Experts of a small language model.
Training: a variant of Adam for the experts, 4987 steps.
Below are experts of layer 3 (counted from 0) of a mixture-of-experts language model. Rows are named router (the router's row for the expert), up (a neuron's input weights, with its number) and show model dimensions 192-223. Each number is 128 + 24 x the weight over its row's rms, rounded and kept within 0 to 255. Numbers have three digits each.
Before each expert's rows: a language model's description of what the expert responds to; "comes after" lists some tokens at least twice as common just before its tokens as in all text. This comes from a sample of Wikipedia text that the model never trained on. Tokens count by the router's weight.

# expert 10
It responds to: Table headers and labels. Column-header and label words in tables, infoboxes and headings, such as Total, Team, Location, Date, Tournament, plus blank cells and bullets.
comes after: " |", "-", "|", ":", "==", ";"
router:114133157124119155115147138093157118152132154137110118160104127163134107143117161146133134089149
up0:104123139154121113120107126099138114092147111101118112146131148141132179129113126146161117166122
up1:129114135123160129136140145096073149125168098127101166120147120174145131102163149126092097104161
up2:148107117095160084129108139144099159122145126125089099132116107152124122191165124089112124134142
up3:113126075146142143115124116166141103171135100158117162129111154177146129132136167121110167125133
up4:129151129146175143111129158145146187095120143158133124172109147151135105106163174123115127109128
up5:106108105162150090122121148162134160110077132074147163083115118132120194153116154130146145112123
up6:148134170077177147091117158098128154131144097179129070151132126127142116152161127134134110104139
up7:115134178177134130129157145086117121098146129155145155156116145162147111131144164123107098121149
up8:143130152113137144147163105129140156090098130096172120111151117171121132171157167126134124116139
up9:093099117124105113161123157105104114147135075108150148123114149128109124163135106117143087105137
up10:113131092183101114105123100162106117147164135097104102118164170118173117129145135130152125184133
up11:102112140108151121176084115104144128068130088089100130110136127147154140114162161160168129125121
up12:132133114111156112105119125127082075139150154122112089157138095113134086151121122127128101171121
up13:136128131134122120144116137157136140126165153142123130102160167127121139139156096149196122153139
up14:113132131117117092164135115108123121152137117106152144135095137131106115154144148088157162116146
up15:071150130117145124160148150110082153115110124054157150123114117116156105137119189167141168173121
up16:144107086136122120133135136105193128141173077168151081166103130149163137157103145126144113122168
up17:119114149111146143145143142143086112143139140144164123148162106145114173138160143122140125153152
up18:062152148174159109181143128095160151127098166145133128139113130139130106129085147108153124134145
up19:124144099109120156115135112153088152113134111167117075126128089126187111147166198111091074133135
up20:120123168151162176117117129135117126174129142098110153082128166124118112129133142158095116117120
up21:103106111157146140153150128131098115108119131191093096110128071117169115094148152144113112100185
up22:127144133155163131144161078173158133163078106136121124125123100138121143143151123145171122142138
up23:095123141139114157136125115102119126077059169099121138109157106086138115126132098153146123142097
up24:140105149135118119107171146097097120116095139170121110190133144133181164116135138100160130146133
up25:172153131148117123095124120093128162093127175159097075119146131150134097117146122102088150145102
up26:129112089102116164138112084124113129101099096155106113093145119122117184155134173116138124160132
up27:098145101146121081139103124121161101104123119126132157097132116168143121132160160138122143098165
up28:116101147157129125155147134139158126100096157059078136130150098095161163081142139124118112150069
up29:117101121131125119135150181114144114150145135158151158188069125084180103159112115105152111116155
up30:142138137153158110153102131123155140126088112131115135140149128112124115146155174150115101151120
up31:096137094171100132121118112089107125131164167112105156138136152125148122124155129108128116179149
up32:181124152116097079138141119124123101136123128089102137149129133119090130173149121148132142137155
up33:116085091126152150135101146140138095158169084118113125104128103096127115116169172135149101129128
up34:107132162136170131135095113076104134115152066147141102120143082136143102139144131113164104097107
up35:137077128151131122082080110089125149120105098159101125105139167142146126141131121141129111134176
up36:102143154160117128104122163116139115142161155121098099103154135141136121150145153137132143102069
up37:141129114130124146207149154118139126141088129100117145141122118113113150133125141123136139131114
up38:156130131101146083091144132135141124139113132095108106150151088120176135084170131119108184162105
up39:122148140131139160100131125092121123185132164136067138120093152151128098115099115112139115113129
up40:112163101161125058120139097153080132127110155108161083152142083142117159149140169141113106147146
up41:129137129174131160084135130106137100121120147099129143110159096172135140113120162144159135131113
up42:128146073094132098124106136139123179088131150134107147163110118118145188193121132137166178161143
up43:134122165154104128114162155138121125097124105114135108134105161137156127126180173164142101098119
up44:128142112114139131185117129123106131120149144113084132112141105081133104128119133113145173156116
up45:167148142117114138152150136101132151114069082148139113176120121114131119143088127120086156109102
up46:130115137147115111152132170086104075123160138113138154148178121138077137124117162126135124143103
up47:154102142097151105153089113124107177104092117162165153130145092153115155124145143147109150126132
up48:146139106170140122135184135160123142106105104103092130140131135161119146189148132148116133168163
up49:129140118128135140109140102126154158126106165146098135110134157118178148142133112109130115129095
up50:106106151146159153129111089102155164115148134145088132129133147110162113124126133173127096132146
up51:138118146113148125120117121131104160106120124127158154140135098092178126161123151145119111146169
up52:130142084131172132118158075148110129160150131112138147174109090150098113128144154118103157111152
up53:152165127132118133112130168112164118134106146113119156107148172129112094132107143116140175126110
up54:163120141126151118142148133146135113165117134149099110172150109123150127087161135143128118144132
up55:128162163109125108108113132122108099161153107140135102150102120143168148175152142096143157152107
up56:102113102162123128146100147118169142105104150125116157118147104115121152146151152161107126144096
up57:106127132116115182212155100131143171096157116130166133158122150123132163167142143098143147118118
up58:142096127134120120111130156114088073122126127112160198146124143123105152131110130090129139092110
up59:123129116106109105130142112115050102139133107150132125153162117089125155117094130157107082107132
up60:135087125128137103132108112135145152143160154117096128161108121147165187118157116134125096130144
up61:145106142133120132146138101093164120130104160063146162132155117105106135152149133115108084126076
up62:134129129094136080120127110154124172126133113103146141127117148121085110088081125124144173103140
up63:117131090092148053206154129147092107147067168130132137106141134138133133124130157090171118151142
up64:122098110135124147142116095082143181137101123149138156133132139118050167064110132164117133220159
up65:141087158102112111117111143112157086171110139120141142133143148115117113109109117148144169166141
up66:139136120119140110105086127098140151105090078142120115115112130153135135103088098092082151105139
up67:123122167143118102157129130125140150172141130126075128144126136108138108136148122127082117169099
up68:104119129122145161122141132101107132140141145124111145134150141068152146106136145142136076105164
up69:130109131094150142148162130124102135142129112155091150144127141120114119129144150155165120137128
up70:122156093137111103111120118124152135089071142075153083158148112134156150132147161092149155160135
up71:111116099177133109124157168135128087116153136133102107100182104119144128167123141083156098157062
up72:125140154130081117113169113127106141164118175130111127110176150108126102143123133123128149133091
up73:138088097124144116132138149140087150149129154145113143125135115103072170177130186096132135115124
up74:197096151171172150102175152139119158150161118154146108129134137141158127105120105159136135123134
up75:111097128163132135125174157052119161145151142107093140181129137129155147149133145132132177120159
up76:161128149123125144158165163061125166107143174155121137136132139123114119111155092117121153100123
up77:114117141106139131106102127138144166123057116159148132160155091129216114102138119078099096167054
up78:128075077140130153083121138091126144123134100153151140132135116125142170145197193129149130137142
up79:151120158102138110088132126158123144110180110130110118071106117124169112107141111138121113163133
up80:072110115148141122152117133124164126127176075101126127116108136082154121144130109149123126099144
up81:126100114151146142135132138114107119192117165086125122117150133108125163137139127100114173100124
up82:112120107133126158142128121098116144148158092146141129124117159125122158112124163120117166090118
up83:086121138149144145099086121061152153119145114098141115130127082130142141114126123114149074121120
up84:113131132134164121102129162104156176047121133157098115119134142123108149138138149144120167151125
up85:068121114147139115110130153132158099161148174091095110121109133125115114134141121157133101089113
up86:113130126096139159105131123086159127108145128153127136129142153111135089120098137100145118093152
up87:130125128124125145133136092151056132184160146171091171110121114121153170136127134138117093116148
up88:141178128105148098134157148121126168147154118139126107172095127116151128133092122099112127149138
up89:046101070113135120128112139162101164115152182137125095140117125123124095136142145132142120104136
up90:130111126106167128108087109092143130134165158102048142149098117130152158122124152122162116088114
up91:095095091124127115082126116116128112123159118124113087156148139099117142091116127151187115146162
up92:166126106103135115110143143146130142096151107098125140140106112136080122123140148150130149100156
up93:147087120166148157090115148102142106163117129109134127152127112154125094175128128115122142138108
up94:102109109099142136149100126102158111162145160126073133107136122105105157158133133127137114128074
up95:135061093134125141105138155104088163131160124185108144166116178154127136123130120115121115108169
up96:110105102176117084178187092136152101145151094146164137149133122092147142144127133156146137149116
up97:144145139133133116152137147137153137097105135124146138153129185117118099140164114126082113160096
up98:149102145102145121123121078122134113113180155122104104158123123160156146109113135125145141099133
up99:091117108150122113167098108114114125142122153162142150118112124159148127121176112118117165175137
up100:130127093112135092092113169133111157179075109098127099147140127145116139137156107089123121104147
up101:108133080138109151142124169143149120140113154123174137125132162089167125158146154122139128109115
up102:146137097145109149124149136155105088139139158155143142176119147170123135154154162138113128126130
up103:151107119105110118147124116128163102122110164122115123123127134132160143135166142086169148137139
up104:082102095129103110126137121092109132133111137121121146149121129149113106179166108120113135136166
up105:142145128138184146126112121154164185119117112144123146109171110138093102076148124106065096121085
up106:131119104115117118156155147148175140173132134146166126138083130120113139109134130106152151139135
up107:102138129172118142102128125078110173149160116085082156145161106156110132105127119140111135087104
up108:121158150150113171141124109086183138163109134155113149146166139150126125158128128122137141090144
up109:095141154109106123142132123134140141074134166065121111104138123130117101150153146088098120131138
up110:120112108130113127132091124125112153156111156113116155125174152140143132111125127177156133128100
up111:152109081092091145149076141163104159109137118131122140101112128091099160102149145164141133104107
up112:147134165133122118112153113097092164073155168156156098137130141160175143114143138093111108105143
up113:136144111173135138172138102079097120111152163153112107145127147149161153151131151092163076117154
up114:164084142129137147130151123134088129184141133140126145175098142115097130150145143100112152127127
up115:147129184069150080161129100106146093082114139098138153171113138139164108156132160104121165124098
up116:145122128079148136134159111123125122156095121127144158167137177143095118105121146148107126123135
up117:164119127118143054108122113112159103145129169092121113127103116084122119119138137114163114111135
up118:096163163118151110115121139120145105136160101074141084135088130088135168093108145140132135114109
up119:088144111122088102162093144122109152122082135115122105188145104072140167165143111141118154123147
up120:064089151116141124081146145126127103161147127122165085121159138126161120088104139085131127108112

# expert 13
It responds to: List dashes, credit colons. List-item hyphens, colons after credit fields like Starring: or Network:, and short prepositions such as by, as, in, including.
comes after: "\n", " is", "ed", " known", " such", " was"
router:131121112096123190138122123115142145136123133127118100122088103135151171146165130134117106140119
up0:101103089114126122156132136127138159121157154127116126105111094154101116162139147072110139172130
up1:119140103167119135147143136135082166119101073102156141124102121098149168137133146140161124159169
up2:083090122158128123144137148128093128069160087163113195135118122149145119104147116147112128154156
up3:087143123141131127165137139121158157167107143096109149127141127152107125124135163102150099133132
up4:106152111105129168090109122122129129115122122152120132107156154092129160123161101092099129150186
up5:152102106117136080159111140123063136135120111104114117156139152119108073128125141121116088128138
up6:130092151082158122119151129133184100127095068118104153108143168159143185116110127105128165129109
up7:124094105126147148136105089115129154116123112103140144095144134118100132096115130133117114127148
up8:143107110095167095118118134141149141142139179151131128113163110111092170125172131196153157132132
up9:164115091099138167095175096140101170132154120113152145160173099097115154144115099118138123143107
up10:177152117133127092143097151139150131099078083105128137082122157108126107119131142098148145099111
up11:129156081136088136126152119119114112125123079138133121176109103150108159157116124150102126127122
up12:141137120136136106125138146124123150118138125105122104111137160113116142104112139121110169114107
up13:152092132120110094140113137135156119093143155159128120138124169141118099106130159127136142080151
up14:078151100127116153122091166077127121162141134127083136108147129129149108155160142113111090125086
up15:089113093113138090161117153113066171097140160102112140147144161107147122112099130147148113127120
up16:165103144113108118129147143113202123144141141110096154128089108114127148125143100130076150144123
up17:154150121124122100126099125102172126135168107083119149124167126121146116120158139094088143132113
up18:127124136140148117107128158139167131138130101131175124136125153164155161134085142123123142126147
up19:164154081160121117130125155121157191129095132107110147105153120148125078123150148099130104128135
up20:118095094168138141116161124121084123124113135107163155138143152132117073129122136131139113159140
up21:116124101104118117184133118127147133112109113135124128112130124109096187138131134118118150192111
up22:126116093140189074093157119122127119141117155177126131157131113095167151095119101169133144132109
up23:127138129130130112116096101131127103124182144120107135098158133103170150106143185113189135157103
up24:089122124154130144130133117120091127127094104117142127108148125149099163145115177120119135151117
up25:092153144145090132103108180130125123097107091110147133108165131142121127165133162102106106150128
up26:100139117116113159145136119113131138135147122150141118123116103129122161127188110082108110147171
up27:158100141140153134122106123138105157089121129106146131123112141137142148147133130101125133104170
up28:103142083127112151124117069102140147162143115175112122173133154124122101142159158135087116151146
up29:163167121129116127110153100126146158155123136176097116117114136125106140126185150132100163109143
up30:145123145107121143143161109140141130147115188152100110127153081140150097132156139127132148127115
up31:139132097087120144123119105111125078156124111156145141079100132174146169123133142109151147125093
up32:114100100171143190124130141119079148161115121093129145125124132135111124160173118118115103083120
up33:119101109065135100132119153153134103112130102137109128130113122156166137134158144120110121146098
up34:123122156144127132138151146150122164129130163167106124106169104106140152121109132122090132104106
up35:139197129142115081110100136101174108122135165152120147087104105152112136136086173135143159102100
up36:139131075102130115092115118128113068108091115092133164154130132120117157124106107174152144124106
up37:105151087172114104121140164136118116098145141141093119133120095128125182119128128124141132102089
up38:157085101118139120145174129119082165146108126150132174122153100061127124146136147152123101170129
up39:103110141174144135129109107150162114126149111095129114118122126145117121086141152093129152080140
up40:084127153142147099147091168155165131170113138113100117098122130088128109136118120091116125107102
up41:096123124177115152089140100101130123098104165129135130138125134150120124114147147157171155159119
up42:160067129166110103133142143146129107121084094157122117169107144093160119137145109153138125148127
up43:132116151139164111122130173151162110110100112057152114121131135131110129147157112074137154136113
up44:105121107107135098173092149115152128144133187142091143096136109178146103082116164122140142134133
up45:131174116128152112151124109122156117156101179130113156174087133149130154142133141136089109137123
up46:110094088128132146114096120129118127121168144162128125131096113160083146108144164168111141160115
up47:119126096139121136106116151110125108109135136085141095130180109106094139131130155090135135176137
up48:097122130134112129125133130104115151147072069111152144125134145142126130105175167140179148130129
up49:128151132090138085147092125112152096091094150091109112127158123153161150147108147095174139127120
up50:137098164101136163143114152107126105097117145116115153176128131126083132138180120160151153103129
up51:126084123075111130161153095163123130120133118158156161153173134080140129142118170162135138129138
up52:167157127140120088132114087127151141144115143129095129099122124126147129097120134160121153108140
up53:121126118110141154096118171118123133086116129161149141122133138158109127109157159142142137124134
up54:157164176108140083114152139176143156133058126111137144098095117145110122108166140089136159148085
up55:088113156141129140160113149100131129141095137109079136102136096127095092112141137161182128095158
up56:140129106115120127151095106120152142115101129127108173118141147130126156098163134110099134171128
up57:128129062135130131142120132098114140115167114137130138107163149129121114122118117101128145158144
up58:159084136110181125136165086155144122146177135148150166174131139124111171138120146141131166177093
up59:145105158102148140104160146137153146145130097171122146145132167119127135101179143172110151149133
up60:128111133100105118155148141132096145134100121107157143138117138056115136152161167139163109131098
up61:123105104094095140148146119127158120114102176112106124141114116116114171146168119146134152193093
up62:105155121085137111160163149142143126139122106097120065127133145158138132151117160134149178137112
up63:098101138141135071153115131133159076087097131129126133142134101166110111154110160136096104126119
up64:136114128105133096147140129133139158072135084146142113131118104097134102104180114133087116179113
up65:124148098180137110121147148155141132130130186126132113130147095121149139111105101161153127133126
up66:134184148086108139137115174122128100114116091111133110143111156069152121093143121134130127141139
up67:064122168100107134145167116111164169134152168114139150123167113142118144115178173129123152101108
up68:135148097115155111125068154155138147116118130129151159091196105103110161157162132156076131143157
up69:153117137111152075099108163091115171149105095130136119138203140094160122183165137129183113168124
up70:137177190130112123149097119112150120115150140157101176073141120127152118114125166126125105098136
up71:149115118119116130105116073072142120113120117139110118104098157119137157142165145115148140113121
up72:074142134140124140128110117136086122119095158125107131147126093147100132132123140073109152121162
up73:141121160135129130116112166152115106120134137140128088124144093076117133110123138088159122076122
up74:114135157125087122131151150106128159142103115113102102187109104057170094138159142143127133126154
up75:152100098128170128125161152145141129100161116115111119172151129119128147125131119074088142123139
up76:154128121115132154106175121103153130161172159154124121129135132080147132126130108172082142095129
up77:139136185105181117075141118105104138132124137119104094147146126126149118119153139076089118117124
up78:166112120139123071069136155144151141089088124131120152173113157129104113124094102131118128097192
up79:157101110160099113088159115153124165146164054126097134127142135105131125181138143136118116131132
up80:129115158072122146109173141138153140134126112132115162136120139114166141124131166135122123102143
up81:137154112141156147153146136100132149111142111109148127197083151126147117134108134144123152116127
up82:105102112095111151129160109114106161149109064144122146158124110100119125114116175107130168109098
up83:125123149167189109088143118144133192120113113129129179123110150125129133118117141162078124108125
up84:087112145158134107098118125135127113114138138124130132113136171126138141110117140163133156137137
up85:126135106163146167119140117128171105150122117100167155151134112128109117153103153114118154130162
up86:106133090110109108125159175151141121132137099165099109168139145145141133086125155100106122149117
up87:100099131118173129123092112137091141131047130081127121167131108151141105166112138131111105127127
up88:114149077092085116146167163135091133133104138156109134117128149095117141085103129122108132155129
up89:133122122099167132123134129121124101143161120148115152112115117148160141158133146108113121130131
up90:097133128144108148141087144110160121126117152106122148097097157128089158148169138155154145137131
up91:155077104133109148127155182118085165142113094100124154118142165143102157120168147161138104155165
up92:108140104143127125122092129088133125093096156164120118145152092168105171124128120153156144128136
up93:070127116137140093119115139133157092113107126075135131135106115102113114131155174142131126126119
up94:131140108152121162120099141115133086140169145083147167159139128138117110148127151089140114099132
up95:107144143138111099119119168107143115172104072070108111138178137089120146132153127137136103153143
up96:130133087115118105139101108120141150145155112130151130156129102102176128107128102126139165145113
up97:119091104153115140140171139119153140138149093141108133161123170156135156174129110104119128159124
up98:089097115107142127130147127121140114130176116107147101182159102113104082124096159108147099125109
up99:105133094182148146154094155143124129131115157138136123139158112143110124145148106104137149152144
up100:090147113112153111129165163117193091141148144105123109160115079144147171140119127134114158147139
up101:092120150184155134120128142126169109162130122122111126161127109110156127109104115146122130169138
up102:192107118172146114110086117106093154148083126083138130169138112143144142167120119111135119177124
up103:135130103124098147149119139102107130168113102123178125123136135150149135131167171141121147130125
up104:113128121121107156127076144103108136087096141120071149136182117087134136109150138108107115141099
up105:146113102113130071191154145100140096119166116074135154133159110139159152137139166121071113133147
up106:171150131153122116173151125138116164137069113099117137121140135138106196106110153083118145118123
up107:109148169122149071104153153128160111146155179096151128138134129140120161141120150125115113122160
up108:159145158140126117152143163112098139116142119168102135108134145122175126072105150123174126137129
up109:159149124138147113116108104119113126139126136107116120087215117158154114158167122138101108139102
up110:141115141140121139130163149086085100157068148137098133111161095141156093165154133185145113129113
up111:092083132174122104163115137129093110162154105142122133139132123164135135145134168129082143119145
up112:123123106119158070136098126143108147097090107154100130131128109138150109135149110124109098134154
up113:125126130153089111116097141131144133106163112131104159127094144102122155108122136141131158119117
up114:168126113090108132138118127136129122098145083090126117141138112050148157109134123155138185134109
up115:111097123173128115151181149117132141133118127150133143159141147122143090148162124114104108136115
up116:128148116139153127121161102129115124154128137162107126097190104109138130124123096178102151148138
up117:122124132082143135154189182149106155136182139092144111146113181138144102103161156110124120138138
up118:101114129084173147093151114125124126124179164077163132195148112147163136126191119137112160127125
up119:091079142136101118146122112126111156148123146175084127115100146105115115131166158068119143135167
up120:160093139189122078132131131129106134124163151128115096141135072037113134131146146142167137142100

# expert 8
It responds to: Table and field separators. Pipe separators in table rows, plus colons, opening parentheses, dashes and math symbols between fields, labels and values, such as |, :, (, –.
comes after: " |", "0", ")", "3", "%", "5"
router:134117113163148131121100150093165069161149124112139145128164103111133123145114179125106129121163
up0:192140142124136135148122114139127127109142146098140106156128103116120151139103099096126118110146
up1:126100144147125134111141124144082149142118126153119104121127184101125145167139127142102124116093
up2:127110103135120152127135112115133130136090094147104142124148104096114151121138139186175175145092
up3:151135101148185179109138131124147156129119110129128167157123114109100152133152116164172136126114
up4:131115102115170112117121115144140143099137133096143091111137129121123117151196081107087103149107
up5:111144134138117097112136072113154134078119136140098122093129132126124117075119073148165113127105
up6:098131119149121103115119162136169158130121112118131147153063131171158149139132137122091124144153
up7:155092131109152141091125120137115122131096115095127181094128107100117161119157155112155132114151
up8:133128109132172106156117137154132117136152130113153135119105133116097176093119110124129118094117
up9:171114163155136118171094117106170110141118153147102128143121083138115154161132144136122121123156
up10:100111125173112138133118148140168130092130172141137109149111140141150133106117078136147133103163
up11:107116123108122163110130177118139190172114119075132176162114127131130143078102096142147124135071
up12:187119143085141115089127136120148150185169119185111117172146062116112169171112135179158150114112
up13:124096131138125130141151140124115126115169112145107162162098095089142135138132110139193130128106
up14:129085134095136127110170133126143134139108141126126169111148138094127116099131140071107120122157
up15:107091108109106122098120111132120108115090118146121142137109109121138161147111139103130134128129
up16:123073128111147125116106139073133130162092109148074123114129152098141130155143113149164156095105
up17:108106136138137129097140133091141131085134149102086131164139130081109112115166127191116145114132
up18:130143139168137134103114125083170106168170133122127128109128151088142148147155123089123099122137
up19:143111122099107132128160121094152158111133138104159126162143127166100145123127121160097119162129
up20:105135126117172141126174127090151108110123126132124116123169126114126157159105137110134133153100
up21:165116157124172105137122151165160134157171164155091154105121116106134114105114167123157167118168
up22:179112105094119140135134149153129103098115155157159155158103105100157144142107149169129097141126
up23:104125141164146120187157195117150143157107127128099086159080134121124123111132114123145137110138
up24:087154118155088106143108172096131133110178136127130119124157125143123084124147168092093142149139
up25:110152142138112044125108153102161123134144146126133148114152110109145132103122123115129156146139
up26:130121104120111151146126136130148175135129168112143128123126131133092139084126128097130128146111
up27:139124103108122110134117110110154146137163161132140161131155121136134139146137121128081124110119
up28:133125115123142153112115158095117167127107117187118128153165151133149108119120177139102110104113
up29:161149100158144106139138146142152141116143081137131163159108126127155130138142087115149114127155
up30:146117161073129109131113101141103183114144097137120128172123159117116098091104126096101107154125
up31:117152146128180162144141137172157153079157102134135172116127145153114101103151137102079130096115
up32:115148105100123137153124128098153159170096109112120111174111124144090160151132166112111127146164
up33:105133114127152158102127141118148180098145081113146082158138113138090128101135129138129116112146
up34:150121127117147138111142160145122112127092120100144167131159163143117151121128139091140120145145
up35:162127099099126173063161117086148158118141167128106124123115163106132114147118093139122149121130
up36:162137102086141111139114116099090119127079134107121116133146122090129154095123113129124116131124
up37:148106133116145125140124140127102126149132126125118182185134115141169156162091140099106155129131
up38:103117156156124112125121122144105178144100112120113119124093107142123124129114118074109122090118
up39:107115101126082092108116112108149163102117114132111104147154097113120147096122147149136171154117
up40:100142179141143103170115110087159129088175104100112114131140165120090099132178125163119129142086
up41:107139130142114153132131135110132143126104115116111106129100162128141116097138169126073139157141
up42:126129160144156084153125166138117161140143107102101090088097146104099107097161125107125112132101
up43:133140134110137118123183152101151124142100110146142124115136170143131082140120106093104093128093
up44:152176160123146149159094105125177152099144114140122168123116141129094135124158143121102104084095
up45:168042089108115116079096181144136148110087081083151163125167113116142151118165138104096103155120
up46:116107148089116128124126109091137147154109180120124211097169148098098135087127161097142112110161
up47:154089106102135125078162104145183172122106138113121114100106120157089172104145102128077127159107
up48:158183118091121152123164154157133110125123072197141149096183148140115114130091128112088181124119
up49:126154121094141127121113092117168165164134096101142124113100131152138128144164118099130120158100
up50:143090078134117126131133142094157104111168115133166144141154147158119102122101141152146158167140
up51:167115159134089107123141165134146149111103067110125109185140131148103112143139137100125142161128
up52:103083118135141125110118129064136120119122150142148130124141123116123126077172143140124104121086
up53:128131141117158117127145131114146128089119125126133113119165126111105137124145100105128098155157
up54:106125135106166130133127084124080113153095154143113125135123109130144114130116114150117093123149
up55:167106164120168085150144137135134126114108125115117119119183109108114103116121154114101095144149
up56:146092104127126118101115156134125139081167119152145156113125163126117135163156124150185122144128
up57:142122106111094107127122142132136137107122089145145163167136096162099119103138169121112128102109
up58:132132118079142170132129158112136148140135106140084109107132098106144127153149105112123133139131
up59:168061142128117136106112122122113184155119132123139097097155087107120163167167129114150102099155
up60:101132134159096130113127143101115113144149139113140116121151138137155108143131176110139066086119
up61:125147144102175140125152132144098148159119125105106156129198114120163194138117143086123154130088
up62:171116107135148130110110119143093138166116129162127111153112101111110084149101115121154150090126
up63:105111105119105158133132189132122152123112129085101151124123128143122123091120140137122133136165
up64:142116122147161132134137126096148149147142137109103115162097139136102197143118125128123138144143
up65:125121107122163134140148116156105182077113099180132173152119130115156143104123142126164099104083
up66:155120073122110111099128134094171136143088136107136126117171101139153101126145147090134145160116
up67:129121137169133110105135193100169120142135094140123128150122107167111138122117116113100138167139
up68:168152149142121079110138120099145167125125106110094166133166135128141170072117121125114131147114
up69:086090176095118134164143173170155138132126113112122136147125150155096142127113142139153146112135
up70:124119112134160119126140121106145140129107136174161116169185139146135121144108125132154132108169
up71:118113131114145145175117160124137123112114104109147164108139109136135084132110118154119127128116
up72:145125122144112133115126140104190138140125133174132124120135114151164120124084116159105118093127
up73:107082124099155124094134125127140147147135126160135117139135152131134119174141157112112147170085
up74:153110109145124128114107155157133113089132129110142120182132114117089103122137091098151138140172
up75:145114096143136147106127161145128140116152105122157114127104185149118119141144090101126161115121
up76:104075139126125098113136174129131118137140166108121122100063146131098140093137124128133124139105
up77:143130135126102120146099126156142167117140115128073143146133128145124135101139106140193121131150
up78:113112146115137141126132113118138147086076106106126139115148125093147105111099144124196128118097
up79:133106100127111131139111111113104120106132127128141132140092103123148150184103149153135156119163
up80:134079123128155123145166108124113145172122093104104168148129150183117135161148090101096117159157
up81:121091155116134124136126105113102127147103154142117103085155084128105115120112125073120121167115
up82:149126158126112112116150134157121103141074150156117125126158111098150154129124155123069115151137
up83:090088132132096107125112145133111143159116136116143111159067085103117144151147120165132145145168
up84:185165065129151132153154109108099105152119164120157158116081120135171175150127139107105113114149
up85:131047116105114109117137162104103137141142166105139108119136120128101125129162103074087185159137
up86:141125135130127154127139144099113171115100135074131095127130048160180142172147182077123096128111
up87:148107133108124116099160147131112134102077108126109168159132091128118142155117133124151126103118
up88:115150096123149145151149165142149174074141109091154117163139166119159138103123100130137121141166
up89:143139157122215099130136172089113103168104140072114117140120102091168097121146115080126123101058
up90:171145140106085134153114133090169167104147119146136149120099135105109161061097126135090132114188
up91:094106162141133085103130174115147129072093134084109161097109092090128115109136086156124147165078
up92:144152116116162136154132096096078142133100195167106143147124105135172133149117111146147093184096
up93:126138098096115117125125122093095125108105071145138135111087112120170153085143118098109095143126
up94:117149131130115115083162166127136132083162158119136130115116104140086151164112121182145131129131
up95:146108112119115090106115152074174120126145147121113105125168153122113161116156172135145117179108
up96:152119131103145130097175149117140138109143143109115124134183122102091129101140086140134157144135
up97:106123129131125137145124140144117131094158114119076180132103132121104119121148183128136154102153
up98:120134125057117099150138163082110118108100122124166102183134136125120130149138102113131166133147
up99:158144165134113091101118133125127167135097161104160128109103107123132178146162135119120111161107
up100:129100137154080094144120166145142128167146132113137094182123153144131103104113119156122167114128
up101:098115120125132130125160111138096102156151100104110126179078122112108125175119104153144130117173
up102:118151124099110119071160128120118135135087128117110127102149106152138183139117114174119126124150
up103:134109128118176158141159137164146130168163121138098182124093104121148144137130163160143157116150
up104:128075121138083081141110115138136161106151126112105072163114118144141113151113126138127137163174
up105:085087110106125137149116191099118098126118130160113105146117139114132102112158181087121133122123
up106:106132124147121140081111080142092143139110137133124130128149126086160132068187155147171098119100
up107:179090079115101138113118115148149153159097127144078160124137138096136121115141091106113127101127
up108:150143108065117132163133113096108157122130161133115101173102131085152165095119162143135120114153
up109:127136153123129128117128144129132152118116150118124156106136156124119116097140123094104097137112
up110:131112153150160130144129133176154140136116148124089155149116130155166128155140160134147111098161
up111:130079122129141150125170124183134124178143136154102161100097086102112159132142120125102144155158
up112:141159149122146093131136196139097140140114168149134163148132080120191111146104136129089138119138
up113:097139109108097126159133141168139136104132107145141159147130113104132105112153119118073130142170
up114:145142141133137129134115134111113157094125147077115145101145112129128164101104153097117132095136
up115:118106126114120132150132125136178126134144102131111143104103113102124148157097171126130129137102
up116:150066110097102133110140101093149137115088128112162185136143143124112131111106150117086115152127
up117:115095136132147115083139187140072102105118110107145105100127143132113105098180104099145110117103
up118:172142143089123162154124157064167143137165081161142159141150103071123114140129120168127147104130
up119:156120112104102108094156134091120118158044134175158091115121116107140126164166118103062109158170
up120:103135105143144106127108121110139117137157106114138108126141122154193124150156090111090136132139